{
  "num_hidden_layers": 9,
  "hidden_size": 160,
  "n_experts": 128,
  "experts_per_token": 4,
  "d_expert": 64,
  "d_shared_expert": 0,
  "hidden_act": "swiglu",
  "moe_layers": [1, 2, 3, 4, 5, 6, 7, 8],
  "n_empty_slots": 64,
  "router_score": "softmax",
  "normalize_top_k": true,
  "routed_scale": 1.0,
  "balance_loss": 0.000278,
  "balance_bias": true,
  "router_cosine_scale": 20.0,
  "router_bias": true,
  "init_std_router": 0.0107,
  "lr_router": 0.000503,
  "vocab_size": 10298,
  "norm": "layernorm",
  "norm_eps": 1e-06,
  "tie_word_embeddings": false,
  "optimizer": "soap_variant",
  "learning_rate": 0.00589,
  "beta1": 0.95,
  "beta2": 0.98,
  "batch_tokens": 65536,
  "max_seq_len": 2048,
  "train_tokens": 464300000,
  "max_steps": 7085,
  "dataset": "wikipedia_en"
}
Below are experts of layer 3 (counted from 0) of a mixture-of-experts language model. Rows are named router (the router's row for the expert), gate (a neuron's input weights, with its number), up (a neuron's input weights, with its number), down (a neuron's output weights, with its number) and show model dimensions 0-159. Each number is 128 + 24 x the weight over its row's rms, rounded and kept within 0 to 255. Numbers have three digits each.
After each expert's rows: a language model's description of what the expert responds to. This comes from a sample of Wikipedia text that the model never trained on.

# expert 20
router:133115138111096140142110143131106124080148117074090121142135161100150140093120094107149138122122151154158130118116107102129140128107124079127142149121133062121153081148152129097144121113146151100145108166139121138139121118126128127129148158151137105131140140088099122129168085136087099149091108092162119128134178127138132137177113139158106104129110108100151094145125145111133107162164109137095160124136110128148108073083128181122190128113151111167176132150136145124135160113142164
gate0:113136163164127141123117143137131147113127150159122165141129138114149162142136139068158178135142090162098149127103099099119141116126167084146119130099150155128124158138117101111100086141113150107160131132092160106095144111160124099136170114121136091121147122136132144114142111144096129133133101067144077111115128097084139108127150140119163105146105136104115107117134110114107094173095127100098158142098133157127129123123141084051174131162095124140140157129126127075138102124115120
up0:094132142178125121096137176163134136119125162157114132129142175088140155146131113062129175129123104180100134131093104104107162121122130067137091132105125155141095171133096114115076117144103142103126135139117137099101129126147106095125163112128138119108131114144116125131145103125148147131135118085161074121141138102110110090130150155139183096151102146135133127107155142139125068157106137119094149134097141147132154121126143099074153157131126135146133151101116154088135102110142126
down0:168134130081140157176126094132099131113160159096097134100122140113124118139151137168110130151135118109162097100124163154152143117152115126121174086126139077135139075126111119145115163121162133082162162084130176152159128128120104124130130167126139152137117153132124147127106137151118091084105158165129112126151101126120100122072078113111155166109103139106112141106110098151098162150129087134150123121114115116102106132134102107147105092097136157128120157143130079130116139086143130
It responds to: Opening quotation marks before titles or quoted phrases, plus naming words like called, titled, named, as, under.

# expert 5
router:103105097128088108144119118127095119108086142120126101140115131118073135127101074118147092097147094158121116158198115141097119086151132143129128110137133142132168178128146093175122137098117113155148083141193170175104133151154162144133092137093125072133096135144071112101147125143125123127146120136146108130161097133144119148132129136146175149138106115168138123141157126108109103128150128118126104149171157094102141138113134124092132121161116146109143135113164124142111124119127116
gate3:125120111154130105131153138079113102160121156097130103118154099148128127117143085100086098124121115129126131127101107103176167115115127148144112124136101123089093173094133142147204126151161131120141170135122109109151188114161149109102142115096128085148138142134101104144152119134138103136088193156125097098087107094100135105147119133147127111119101114165152086125141154068161127117141126148148145160140138139103105122144142149126103101115128121092137138115129166148152146138126167
up3:119139149138125105109126117118131090114131156108136156126085103135107128095124151098110139122099106159155142138129136100171123157147159143138077123131169137134114142113179128136101159102106138109149123114148136157159152144144117112115138125102155125128120111090083130124093136116171107118122184146147102093129127134115092095140127116081155104148076135156153084107099154129124146078098134134181114115126168147146181148117126112101047125130140129103112129165132159124127132138127181
down3:166120149117091099133121058102151112110088113156151183117157108139139123142129164133161130107100135091095118175139153091129136165127142155162144144122140137134124113136119112138078148110156174114147129111091096097134131092117131146116095135084112131126156149161155134176089167139097137134128124112106123134122144125127131130114136132130127103171100102127123161164127112128111144129102115124117191134124088084128143141139101136145174124099124099108093096094141074135132127149174123
It responds to: Mostly the article a or an before a noun phrase, plus adjective-ending pieces like al, ual, able (chemical, royal, digital, et al).

# expert 33
router:107084136108092103174122110100122103112120155111142105141124140085150141104110113143139123124107146118104141162119061106077143104114113132166137115149141142103150098143155145133131142103122092130116110165145117186136178146163124120163150119089137137118157131127108133151146165105061141158126107126119101097125130107108119140159139165137130101165119100100145149148119148160137142124116180137131166156095179106155120152159137127166128123128139109095125060138111151153141138151149133
gate1:164122122095082076126099160094124093142107104126120135139087111141092083119105152101128126114111122132134122143106176146119101122134116087118166183104101150166161134161145093150169096152141093084102114138103098151127151135154137138137097091135148126153159141133135151129141164082160153120135119130144143177135130169112136142123101160153163154106113156144127088120161115090147147146108098147136122118158137157126154141141123106122148108107158158096143139093142114169114121092144118
up1:141139127091104099148103129103128111157111109137111144149077125136074114112114141087103116136123122134129128173117154166100073118116119089116154207115113142151177101138121106146159095112139096083119102126122102153134153150169126117122090087135151123144155132121123131135137175071165141103129124113148141140156149163096131147141117149154144150096115149120135116121164120101144143149111108158141134106151131151118178110130150107143145103109161128104114152097148119169132122072152118
down1:108129085123111138127123118107092151123107117162141096197076166135116132143131176119142118122111135087149180123110109140117143150156132142143123115086098096159137089123075148127110079129183093131114137126097154137124123139121110144147178117136122131154126134052112137143121143120160104150118167174114151122146130127129145186127117132112161143161151084134159133148150128092149128120153109120125119145116106124111083148135119168124158128123117181097116142118149120160140151112120143
It responds to: Dashes, closing parentheses and commas after birth years in biographies, plus middle pieces of foreign surnames such as J-ag-odowski, D-ah-lke.

# expert 31
router:102096147077107165126142123151111129114119107152128123100123133070107119153102105132131144082120117156118115104145117159115108113102122146143127136133134124118157090122167122086146070115115130149157103133182167123128116142161141141122127132167143125171125161136133151150153146155147127153185124134123149130160120160158121149086150172184139107142113127116111142141113110136100109135159129121096126084156087140122122116149092163112155132205153166142166129129140144149124173144124150
gate1:105128147106149197089088121134125114107152112112170107130129143094155139147137107089131114133169137114154088153108109171140108146160099103130130086083131112133144125141128098128084158122100126120135088135134117136098136117113129121096110139167165127108135131147124112095174111149127100085136120144150120073172129085088133133147146122109124169148151077138138130175088144161146168139136103177157159154120140118172120130157113088142145125118139136128119140125123133158119143120173143
up1:136096133121144156130141129134122162122110146087144155132159113096126097123124126107138136115126161141145171106113098126098121077137069118101099149175071167135086152195115116126096142096079131098105098145123078150153136136132104142140112112110109148129171116074169149171083135130095139148116126115107122093154125156114134082145076149127116107137138111112104120145104139167142140098127167133155161107124122117129099161152123157147125128147102125135119113110129130131141131108116167
down1:128125158123100086096105124164165129124101140123148176135142137122115133153103132148099159060102116117149134144121153105102086150153128107138132105119103121122114152129098129113118132096096107074152111148107160119154136109092150140094105094156120141142117145115131115182116121116171133100145109128165115129151091139097120175114140121160174185123088102124111101140107143119142115159147135142120174144152127108130132141131154160151129151195116150119132188099144079139145123124110111
It responds to: Articles and attributive adjectives right before a noun in running prose, such as the, a, new, different, previous, main.

# expert 7
router:093152114123116099146119117130115144137124143128172098129122133116107183179135125122151122124128123144120105112105162132117118138128107127098139122107158121121075071136094109149144098111142120132138131144184134087103147161150125123158109109167119169116183135162169136115162132133122120130166124074146079149165123128090105113098113142152145105108117107150110179127137132154144117165092108106149093112117133175137127096143132142143132081119091123136157142157139062111097125112152107
gate6:154171133174089103157132123115145136097128146168151109117103103163091139109131153105139143133130091139147088145140143141088142116125198155154111148146135101137124122129133106132139155133129147133133088135128147159170087129044089154100138088127132131109114148150115178189170149112151137129141105150120123159171083089113132128100142149150142181131133124130130171116129150113144113154148130092169129134124120121145076136113111130107099111145130147102132128134129104142122113112142155
up6:138148108165117103095090135140133177163151132152153146131114080147078154151125156168089099123124147142162092161125167127118143080109139162172130132126101084127128101144113146121137160110128129134117149123114161125152141112084142120099136106159089151129132180127115118115174104151160126135162130131133107130165138123137121131093077143141175146122140095126151178107122147077111097159118117114161178116100117133122129157138143136119112166136111150128135149110139113096154115096116090
down6:112147111121184167104146104159113173140107125143122140130132140132144107140108178147135183140125114123158126133124172129096128179124136141160145114124141143092149125144135105138108115138116152130120151147077104150110134088124130142116177108097120140095124147144117118142154146137133121098134125125094102130162079092125162131112101104133151088067097132137119162140141111138102099138160098092119073163111152114155108152106147096126121061117139135124060109142169117140112106147136129
It responds to: Early word pieces, often capitalized, that begin a longer word in names and titles, such as Ex(odus), Camp, Dep, Ann(ual), amp(hib)ious.

# expert 59
router:129111124153067086180140103160101092091129131108122151109112121129109126130149118109102106129137190051155149151154089098101154106112122136128104117150120132093104130127158115125102118146093118102102146183127136124119113149122143132153099137150134097099101128105133134127102140117070100117121068139117121117126116127136137126103116169152123120134126115172140116100144124110165155119151183132131091115115166110130138130144136166132152089131099156120149152114120119131112099118072079
gate4:106100125127125140111100127092124097150090146163139131098153134138124074139137120105168172147102162136113107149152085135133166126142155154152179105102108142137149112120187121118104136177095132122157136127111157160092129121113139139097131174148178110162179101144107153133103106142151188143102151133134154162082130113129127111131118127123103137142138114065127162122157129096123124154119137123137143142163151136184131103104145147139137111127114153129161129167144130097128153140126089
up4:120178111124122104135146141156138153090117142092150124137103145112131182152112116120097113121113158093106141129124143129103103147126122105151085142171193095129125131163050131139147123112142157101087110125146141142138102100144123097130123103142121169106123129138137118130145149122142085100153124119143099117152142172150143144159140114126155155140081178145151090142123156173150111092120150119135124132103117164134132118129145115134118121130178118088131120124092156116122110099126211
down4:107125075103132106111136155147147096136164122101111102137141140134116083080149137176121118124175116080148153144174135165172172134126130174120106152142123149127130116163112082105160168165104143101096102149130126091121112163106155128140144145148136122088113158111131128120155151153123115150129186125110121164117135116140141131118104128095114132162117135076135122117131157141118141120147124117097136093125127088137122116105138164136131125095126171106108081186138129119158084163144129
It responds to: English given names and name-ending pieces in tables and credits, such as Steve, Michael, Robert, Garrett, plus Rotten in Rotten Tomatoes.

# expert 0
router:077111139144146135154156150142085160122153130115104141151098175104103113079096121116116081123151107168128105126194130108125156137150127148113160135137124163103132101126114115154108139103167136068158146141136188125129160120102143142174151136134146128104152116098134162137120099142150103120079107126125082132157140123124112143094123134116124136104155110115122119090161114117116117110145089105134134168107102111106147122148122090160103126132159126151129174159140193145100145118132112
gate1:176080136121129145157121110110116156099139090086087140134130149119100124115149126139144131089165167138080128093052144097078095133129117154080132147124096171115129137117137077124125121129115139115138146158160105156130162174140174098110125129139143140102105108128124109116137139179112137102157146144165098107124114108153126127137099147124120125133208122126107139133135162126162129130086121136111135146088085151116139143132151130136147146135105145131136141108130092138095112082132128
up1:152109106148122150121154134106162108106182123125135166128138127111133094108145115142135173091115117144116091125075132128088111145133126121101105104156117137103140123139103127146143128159105188093149101119160112157139144098132180112142112148150120115128073127106112100139128124147120085147165121091125125131071147105126108142103157155097125127117169159166126140152127142114130071134146133092110118164109077124167135131125118147100143109071142151147139122157190155140129139114156103
down1:116175140092148167096118099136118100140145149171113124131101175141136131116110156144109133152115106124155105091133106093138133144099125096132107112124170136147093112123118155135088175139145134088170108083113133116129123092099099160104147155124146122170143150149107141117147110131104093131125130137136089171142139164123109108143150088122112130142116063160076078172103111128116162124165127130144146159139119122122141127163078124103127095107140127117122171099152124124138180144131113
It responds to: Forms of be and have, and became or remained, after a subject pronoun or noun, such as was, is, has; also very or more after them.

# expert 24
router:150078101147130148121099117101137107097107164116153049142147098142158120167131101130113080135135155113125112172160127113134140145140149149114176127128131101149137106180137130119133131140116103123119102130126149151092119124131134134196152149155152117093150121122117140137152136149089205154136085131148149114124129144097114137074102130097140145132138107142093118125140149153134138119100140127113143132130148080105145107091117131158158135104125132095158128100122108126077184121142090
gate0:128108131142139106109152145127157128098171153110152115141176129105106114182165126132144106142110148121152132147128078122169116095155129135126102158148111133111120125078122087130164146105136148101097156167134088126123122135142150114123096173100132090081146137117136122146138128128122099145163135148119144131132135140130141133136167102143131129116167088170151149083070140119098166171142121152139167132108164109114166164127130107139114097112144120106134139076130114092146098106116192
up0:125137134128150132080115106135088115164133127129134132126086144173153117115121127097106102120129102112152128060134198115124149151110107101128136093102131180123167113140127188114112123099131116088152130095114179140181146124095105150122130107166106158171102105181132133151117141122143141138096129121141114132160146124141108105130122119115135104121137155130107100128161093130167116122134107144152126163129101158123127124168123128084142106194162164150097143145113136130090143133130104
down0:112118137178119124118152146156136080098130092135152092136119144130116134093127123111143094134106108128120120095122158128124145121109170148085156134152094164107123103098167138125168137104127137123155108112134115169123154159128105106150131099148113099197105093149120139157122162124099110158160107173149152149140153138135139121104072138123125138181113169109150119135099121171163112151146122128158131138089153123116122143121136143100174096080100136130123121114139191160106131161160121
It responds to: Byte pieces of Chinese, Japanese, Thai, Hindi, Hebrew or Cyrillic text, usually inside parentheses after a name, plus odd pieces of foreign names.

# expert 25
router:103117137088149110129110113133127148117087124171122143119137131110097102069119116150110146123105089188127133081188100097151113118089094144132105109109123113146123105113118083118162116147114119139189153146110158132106111172168097158138084136117133122155140151101103105160120115140120108118118139140116104137114120142098117154121148153102126101115130119126139174177160138109139123122165114152086178110130110102132142100107106109144156125190152159101133129153141129128115139080149143
gate1:105130122120177107146092175159104152158148113144129117194166108118158108126127129117135129109116109106137083121104102112134153107156136112131092131129167129180155128169112117141109109175123127111144146136161151182143107128120152143132124117133112127131112133125110155111107124159150172172146156155154087138121147186138115105125127146101131109106098141123124115155158116127182141106176121139152162141158102120159134123162167071118161127122141134122156115099103133075090146111110127
up1:145119174122141104137066104157114145156145147149145096171129147163136122131139140122126123114127110076103122125075121111132132134102155099129118108128133135197145145133087099108123110150138134131160131126165123125134092142099149144146132156138124134161100099151145147129101129123158163133120187140136117139180117170132124124101126160134144156127117101125076116200124111141114151105165087109167141159156090129173098115169114118105126147155132139129146137109136197131138149127136118
down1:165112083087120059094148137114110154153136181086131127106145126119153087120139107162126115141139140101112114133153140149095134133103145108116192171108093167164171133119142160126149089076134133120147132125157139143115139118118118113166180149104120161125134120160138114100122144173169129155129118133182127112113090137103132150133087117090155101133107132118111135100108086142122117168156116102123140126141163139158125091132118123142096109103096127129138147142152132126133124177121140
It responds to: Time nouns and word-initial stems after the, his or in within ordinary prose, such as week, night, ran(k), te(ammate), def.

# expert 39
router:128085097148160079104157149148135126104089155115144158114136106087170160130112107143147123116136147126134140144154102117089109150092114162135128143136164172125120105114120127133089138103109108121148148127157123137154136118136110112128082171126113141168154167112166148166130128117132089161103100107150127087126123140121176152161124157132129158088143116105129138184143121087112156148129143141102136180084119125085109091145118103153125134080114082102114136114114150099149147108149101
gate2:137102110085169132151106097153148098091135113114145132126090091155095149080121118107160130124135133119148121099144118100117163086139135110114130142096105143110124092155143131105189142149112136078157085128091184177159153135103117128155112155157119108150114116169124100129090135103136127117130130140167136127152112091129097158130110141131128141140094100136160111153099176122140130147115116126105115148111106113147114118135136118089162125152080130164167133155152109111180153089138122
up2:104113110157105126112136136142129138168104108137125131135186095112124107159124117130094158156161130124155157128101083120119104116130118122139097098158128114109098079098122147150084105091141185168105172137145116105101111145142110138121123122089115132125120079122100100103171135167098174112172117133143098114127126139122137102159182110119133113162159150129142166117144096158143148146146140123133114115150109154079151110124160103110142115117151134127130083155164125140107100182104107
down2:152154163131127121113162127083128156116120114056140134119122111106196096101109166144107107132118094144136123143142108083152172153151102094111116151133113180113125088126113115127174156152091155132123130141120173120095136109119107107158147124118134150142132158134110106150116140107105128125159129163108158100130123098120140122133103139122178126117091112168158159124101171141100139135087157150152161089106108161135128119086120139142140122128167138149144183125133108142152158134125163
It responds to: The word and, also or, nor, & and list commas, joining clauses, names or items, such as 40 to 33 and.

# expert 14
router:089128160135101169158142125118121141110142140127161093084108093131101157142143134115089096116070111126100162112119156116136125135094141134125153101155150131118134096140118114156109104086195099098155083110130157132162153176139135136154111136142143171080163154138134135120164114132123145143096115141111157097143096178118101117088137137144115106175117108153115173125154115146082155124090110121116159147107134123128106140098127131132123143156100121130113099152098107167115122099104137
gate2:088118143135155135100120120117157110147150117101159143177131126101123187114107134146123152158122120131101132133092155149108120108160155146132105118127153109107116145126069147156073145102111063117105124156109093097117129151102098130115090142135107110157131116163121156179101115115156191135157137124118145102108160143127089161123144153126104164141120099145114131171110154109141135160091110112149092119130113155136103169090130124102161155124152136142104170139097111139118133116105088
up2:110114153115143131104105109118140121088140087120145120155124149083128151082140141155138103169134093133099108129091121155118109131161177155083103116162162093123125109148087144160047107140104090093120099144124098130128173124105103108147131101132114127168119117145106126127130119126138126157147146137128143117117139175134106134133168148129131145094079112154114146161099147123150149157080106139149116106109102136122114162109123178100153147117140124128131140126108127123110124074119063
down2:144094145110142145133078128150088108132141138123124116135133151147120101115083157134137142125119167152104120117112119132089083118157081139112130126070113195111147129111115115130098170067116131116175111121084114139164144107121117152107135118089100111176109173114125158123130140116174134154112137098149135123165100129127125147109143119128102131118124149128132166149122090176183130173133093115113116115139129146163149122092181128112101120104082146132137143132106094124121117153154133
It responds to: Inner word fragments after an opening consonant, such as ti in hostile and mightiest, ou in poured, li in Friendlies.

# expert 27
router:117081154113136074123126097106145133099142139153147143102145171109106116119124127138101159108131121130138122180125123102132113114110112158138110087145135110134122114141116115117153112075144125129158126096143133129078129164169122178129143121150120141165154084094072125158103125160154155120108105147145143109136150128115117145149119145159157137122206078114127132147179182118081124141145136160116125135117130105106080122099118136116164102150102138126134127128135112162143130062126115
gate4:173163128136124119112119142101135127113108085132142131144138145102113113156123127131142118103131147133112117101092117121109131152145122126115178136140117101102090097139119125140089132095145154148083118123102132115145124140147103120108112102136135164188126113123154121119113200111105119081155101129125125122126144110153144105094138120115103092162112107141168146113105121167104158086112113154073123112099164157144168067094140148153109162141097110120117144155127138139123188097197138
up4:124164126141108121166120105165121118134088071127193135117074094106099117120118138152131146133165115104149143098126137139113162164137146107154140099168152115119085080103140149110126146122101160151103077133141152122132135170108114116100150125112116139145117098173123130130148135135146103105105164114117115155160112163116141126114168116159104108116105136146122190146117144129113145073096111159130119123098111138136106167094126133118137125146112057123128104105118100151112155133173136
down4:093112120155126132092113123131148138125136058093092133121168087095170157121158087114107128079128150138094134140114128165097165109148157114141111117123135141128131148129161161099105144136134130137130125147139134111095124104163133094122125142180133122112123145133159141108147106138093150096146180145138172159111140124129133130145141143148088121109128081159159115097118117104120094155149180143139139125140124126150151116110154148084200145090144152135123101121146174132108077113149148
It responds to: Sentence-opening On, At, By, the article after them, and capital letter pieces starting ordinal names like Second Round.

# expert 2
router:089155101110131105090155133123129133128098107100125099107161141142115149117180111085136126131090132165114069127186112141103175168137155061101147118132112082104089166145127085094153121126154116145127129135139114164108131120133087147114109106137148174136138156120124115117153148136137134109089134121107081123152136095123099115135119135127173130130137111157139107109150118131128134178128112114125134123156124115084113155100154104144099114142118139115129103162145195137128142169125160
gate4:108141091100108090157144153120167151113074170130112093134122141134126120147144149144100116175181131114114136099153136107115128131118119112108161118116119122142122120100132112080130126169122129102105082104118160151121128145080124117091137117084168158126075086161131141148130184155109146090149112103165129147160126111138157135149124102127130140176119121112164124178126153131116101124141162142125101078102181158134131160153099154118080113132118111129144124147144150144121117143142108
up4:104106050102127120101171145144143107112087127103086148170098140093097120117068193141152119117142089131143139142138137132123119146149150148080176080119110138105119123128157121099124107129111134154098103129165134137159107090098105097120151151122136180161124132150150151074118120146140120139124141142144133125124108142102152152112141131092112125130137134129116120122094133129111143124138166153103170160119090148132169101135096127145093142127135104081121102169161134094126135134144131
down4:114145127092138118139103099068173110161154154115129129127142173161110140105190102139127117137114118141124138109107127168115126160065111170113120121125143117109066126132133168112122095093063140100129161114146114128109133120146123090122106143117117155114111114099163142083088118152147150159111124140127111124114125118141140111150111085118123197130155145156141120126123133143118151118126121113099116168154152136095125169178113168154129122157138117112134121137126139113106138110165073
It responds to: First pieces of words opening infobox field names or technical terms, such as Phylum, Elevation, sq mi, min(uscule), Doctoral, Par(inaud).

# expert 55
router:142095160187128109148139158111100095082120104134129167124096106129120135139094121125119119087100157101136145159144127133124151136110131178108101139112145194095092125139156129105107107129116175117128170171127133118137150136122117145165106105108167105087111109141133111148120113149099130139128083145119109144177148088166142138100124110104115128171142129157112107091144148105140132128163173175134146135126125137109132120149161125139140100181093155162155145143166101156117133152101124
gate1:110085121113134118135148092134109077109121087065107121110136128117107065093141104150183081097119112153123135125143135113110153169134108122157118108114115127091149128091075099122142150077106104147131094150125159149117130148153111113124141151153128122136155116143177151145125145112127157136093137152077127118095150127098135139131156127143103145147142090120116115156140120101125158142127107113101131120133099150114166129120171146160102132156097154123100111130100168122175183129154145
up1:104081112128120118110151076126108090136140104058109127135118108105109114095117102138156105101133122143121129123139176111112154156145138141155115085142123144088159154088100085113129169098102107131133092149118127162121138151126103129117140130145110153147148106125160150134116162118100161149118117136067101122082154100105135113121142137136117120112120086145117080147129130098120137129116108120103140107160077146105149109117192143154119119137069153140092088137120151105163163124139115
down1:138142161099141095141135159146124124140126164133154139146132147141154136115133161141088128169114055127108124074130076093134139164121152101163144110145106148116133123106150118122115123120159156148118141128110124148149134134108079097145117117096150083148142089136145146115150103115158086134135166132123129140155098138151158089133146110101135102072096163176134150122139122150125096142121096114124097159137109115154109117120115082077101136081097114111119101078119102142121104131131081
It responds to: Surnames and surname-final pieces right after a first name or stem, such as Smith, Jones, Johnson, Fall(on), Kir(by).

# expert 18
router:145148127139116093108122109113154146153133138136107123180146121157132103148127098122120080111104100138132104086177135111143127178087099109115155124118157121136108150157133129119147122108148147074110165111162164156118127124162070105148146149186172125168115146145100154127154110129122170109122142157120078116132091154108100163077102139117152111122139118142104143132142103104141128143148116134137103148106124102150182112109125110140111084149115129119125129128132066117132127105185125
gate0:140106144131114117142144124128097120115134147123085105155059083129120115085069109134168123119151094102136142124115133117157142097090107139109155061114148172153122145119123170121159101175138129130161163160126127137096148119141161139096136149116088103141163121129099157137141112149091159161135152117139126116133136146165167161145126082134119160120111099139132124114124153076125174110136142083124106111119092118111097101157136127106132120137129150094128172139119106138088124147110146
up0:106134120159114171113117127121137144103163122132131144078164171136122143138149153120120134112141153147117142125127108132102085158148153129163128174141120100047139105114100104151063144075153120128100126132139149154163122134113106126144131125135170142096100115124140093119126096130186127101122109142101104135116082121094078093125100168131128126136159143103127124122145102123121072144114123129136137149152160085141133132076099133135123126143122143171118110136158162111185141133114110
down0:151103156167121111113134174157133097123112122140143165109187153125169122112104105091099135144150159097105121144144100132100137134150073136101115119125149162159107119121173141102151159092078169095117116153129120115147125136149102148145091085155164125092074181111164150156081099172150131117127151129143106123136128147103139129128113126159110133165141113131162114145097118107152137130129139140159090162144156137116157123147094113109130128175130139124082134119128164131131125133133155
It responds to: Opening or middle stems of split words that take a suffix next, such as end in defendants or legendary, test, particip, refer.

# expert 32
router:153113116136110096155141144135119128098165127086143133103085130116140143164118119149152083121078150098128153153134081151121147115143114178110096151126115166078111135101153131126083109116126124111134123142155116177134129118110117121176094105104150121073115145122111171147171122145099131159146131138132134142138099101152132106108140140139186130150154122168103084108124150120161108137135140139092133164149123134118142133141148137158142104141092160158121115125143115176129104129059085
gate1:097136097112132166115145098100141144129163133142141125113106139146099110131135131130166158181116125099153135115116101153120165138158081129134159154145114124097143119118126153137151140170163099159116122111156124167102137120109150124160171115133112076151097172099115136095149100155093111117070152127154116165084110150103124130134158142100136150158139158138091130124108148061149116112131098135115134130096154078105095121156145148141125132118130095079173148131155161115110135111125104
up1:133135133124095134177122125155126146121094128156117127140149123145151129087105117123093135100122127131145159123138139102137078147125153130111146123131138144136102136119133098142116078089106102122118164108132108111126122127128131120153125160095093159143158087143162142164122183123119135130211103137133151101186129127127154150114119137152165099099098124124131139137111089188107138127104170132114122082157139173149157148107091096098132123103136136175135059112104094138143158111140131
down1:096105102170166092138134140128097151142173164121108146147102129136155172113135143151086139143127093118088117137127141103089102136106137130143122158124126172148157116116173123162139152148116109124117134125108133126155093130114167170099170116117104112117135065130163095102099116113082100138104150138128164146108111144138123150155108164108103109146143128100124107144107135146117107104123128095126171140149083104116132124123124156134140105127144149126111116183121174095127198181126146
It responds to: Final letters or short pieces ending codes, model names and Latin species epithets, such as RM-IC, AZP, bigelowi, steudneri.

# expert 15
router:152117090112123135127094102085124092161134137115099100146133110171119141136142123146090090082120162152109138145112089148093123107128093127145113153132142123159075104080135125122141117127173123153148122147117156166106166149110144137109127131159146104129111123163080157128131158108130158089112138120081087135123132089105140118166129133126142110156100114148068178128161131135158100116149151150081135147091131151148151143140142093118145071145126118127131157161171143123120126139138097
gate7:147142158128100146118160118140093113150161115108133106098156175105152149130099097099132103151132160167189166120123109163148115153077099093118102146115159142164140137134158152100139108121127153111160120158153129132146167138155146126081155126131173129155096069142125134136163120124120105125148120108140110117134139190098124137104143140120180117059125102123140111160111122070106133118118090143124129136105126121099121113137071113161122106153132152125156110098132137129139129113122132
up7:114117132144107106128132124151081117122156143128132109086166191129119145114093116091104135160149146171169154169123073138140124147069118098118123144130184152116149139125142108139115125141129148113155147152103130093134188131134121153088152122188145134179115068149117128129162146120155113126152107127115133131134097168143131110105147110123126103110163111075122131136115123089120130110130108131125142148093113090098102152130109156166141097152114170108152097110125112116122115144132156
down7:123121143089127138133091100094139153128132149115142065155106118173103131131118132147099124122116129111100157111152113138115100142107143065126139149122123144181129140092100168148121154118135151146142128168161125113142155120152122073158133142086123106140159145133104138120123140094122108091092143141116121127134157086161164122138086083116130138134124137136092169174161181147150144075170125110116146092096149152140120105101156130137145130168121146118158162081105125132146142140155127
It responds to: Second pieces of words split after an initial consonant or cluster, often in surnames and nouns, such as l-ick, l-ath, Bus-ch, sn-ails.

# expert 34
router:128133120100138103153104093101109146143072047158119137091158144155131122055142093089128096137129113152105116124137144135113167126139125140135078107132124133151140099155129110130124074131159100139143152099164132133125144155142101111124132123065147162150119117119127132143124122121107149126165138132106111115134140156082138165147143111121135099126118133150121155172127130097074141139108178137122151100109135142105147113078140087106175170149086130106110135129140110108131144113106123
gate2:146139137136137096069158109160101112119152133111131121097086089116118100130117140128117104135123110134110116157110129160172131155128120140088141128145121132129175174163112114142110110169129133100124100114173113136123163116125111168101137128112113154126092090192185071137163110123160158095152168128064130148151105112136129120090124115135137159147133133135111112099122106132087102120124133093109160102116087120137155138145137108096130137188135116100150119125128148153168154114110129
up2:142117103129155127118168157142133103107141138131123128111131078157130119093119100089137095167110098152098158149128121156186113132157146120107140127147151125133127142159140120121139087129142143105116102121177103127112127136095102145086140156099105128134105111154171112125128116118133185088138207090097083141123156110128111138072126142144135196090156128118113111112147102102116110132089142080115145133161080112108134127130141126119131091178133115119156116117140141135114156143129129
down2:082088122125143129077110095153131152145131190157109136093137124144129126121105140184133117118102105160129122122143122134116099150104159119107135107122109126141124129073106106160142125164132118124113124112086066120134128144153164156093128113125108159123130111160188127144101067159124098103074122102144117123180134167142139137127109134142137164135106175154087104136169147111128147139143118114137150105140090128129126093152159121096140119135116156117103134149170142141086151121148125
It responds to: Opening capitalized piece of a proper noun, usually a place, after in, of or the, such as Man-chukuo, Mon-aco, Nu-evo Santander.

# expert 63
router:091125128135143109164131087153096159137089153099073088147117136135115140107116132121096143134129106194125074106141130105124143130077120109131077127135146117128129119118099093095154133084187123085157142109154166135124110144114127191079153107136111140114133189146121126118163130122137094132128126092110107112152125146099132158106145097111117124135125119162149147143141081153145122120136071122124122173141110119113127167091148122137124145138135112147158131137151146116115151089131145
gate1:175082124144147118158102135148115090120126158127197101150116142120098125167111125116156114098124135105114116123146110135145133124119133130118155133129122183119143111121093104156117105101102186140127099142109130136144135149098075108135153139103099150079101130136134132164141139138104136109133080120147164115104132092164112100102110108159084165106130157119150139147112130134094146132132110159160105175102146098136135177119095102179117101172149137173136106142156107101125127146163125
up1:096107106139130151182096113174091124087143132126188158128122065159114145137106156155131114144138110108129126132154148085111109089135094154112121119136060163145167123122146128122195138075143147126156097124083118136129156130181153139156122117124143150125127128151116086130103115125121127127089131100094151126121130119143113131133148121084117164119160110106152152126103166135124161102146122178142141148128159096170154123147114101099118111147116121140114124097148111112140145118142124
down1:104142085137134092151100117152109145115150109170109130126163105117151130178110143133137086071095161140099106111104100137120129135146123136099147072106119145147103135146135164121091122113109184094143167115158169121114177077120126109144145144120104138110130138113144147140163108142111136098114098138113131084119121137134139151116121104108162134110118089099091114117089116070138152155109118128102152079144123143133144131142140159143133143125189152119143118176122115124109147147078117
It responds to: First pieces of longer words after an article or adjective, such as si-mmering, viol, differ, pro, influ, val-ley.

# expert 58
router:137130124089155103125119135109115095127100125082153151143111133063141119132106108125111114163126129128124138125130124121102153137115145106111099119089152135156121105152150126111079106102119161089128149153119117137146145132115174152094098144169087139126149166139138203135124124146128094123110087118106118117147146135100160196128133166126157120124216109137135166143134143128116113126130146126093158155096069170133106118111123132130099120120167111116129122123117131123129143112187112
gate0:112130106101114140158146151153114088108153144130132164131117116138131136161111152115135084180101112097113074111146159135105095122127106148136125122102157122114078144082169114094121156150128149127161126149127114122116095146097137125153124137136166133130092155112122093121104119151136124166072133165096098138116118156167106128104143105142156119097169147147138110131159152130175154125154115118117134166169069097140077144148137165126162107142110161152121088121129168098129138113108116
up0:126135134101076137133148185091097089160136140155139132136107118173146166178108156157157075150101111121138107146116128119120097118113136137168167119133148122151138132136152125094145126109068160154136109152146060155128101139132102070132096138169154121121122106121109105113092105136125111161105123151093127118126143139164122146141113094131145154136119121158129155138106130142161142105145097114143119160168141111177134129156151119150153113146145090100172102115117164107146128101136139
down0:139148148153122121166134158123171144128109085136094145116136162122092144088142087104180125136099154115123107123111127125166114151159112139177139093124120100146165127082157090154197148148089127146101147130153185127120130131131145150101128110132152157108141129126112108119118129130123119163131154152127165104141143108157155109100135156107114133101125113104106107100085107153128121142134137147104151103119063149065113116086158134123174144176127094157130131134106153118122130141132122
It responds to: Periods ending a sentence, often with a closing bracket or quote, plus clause connectors like but, however, and semicolons.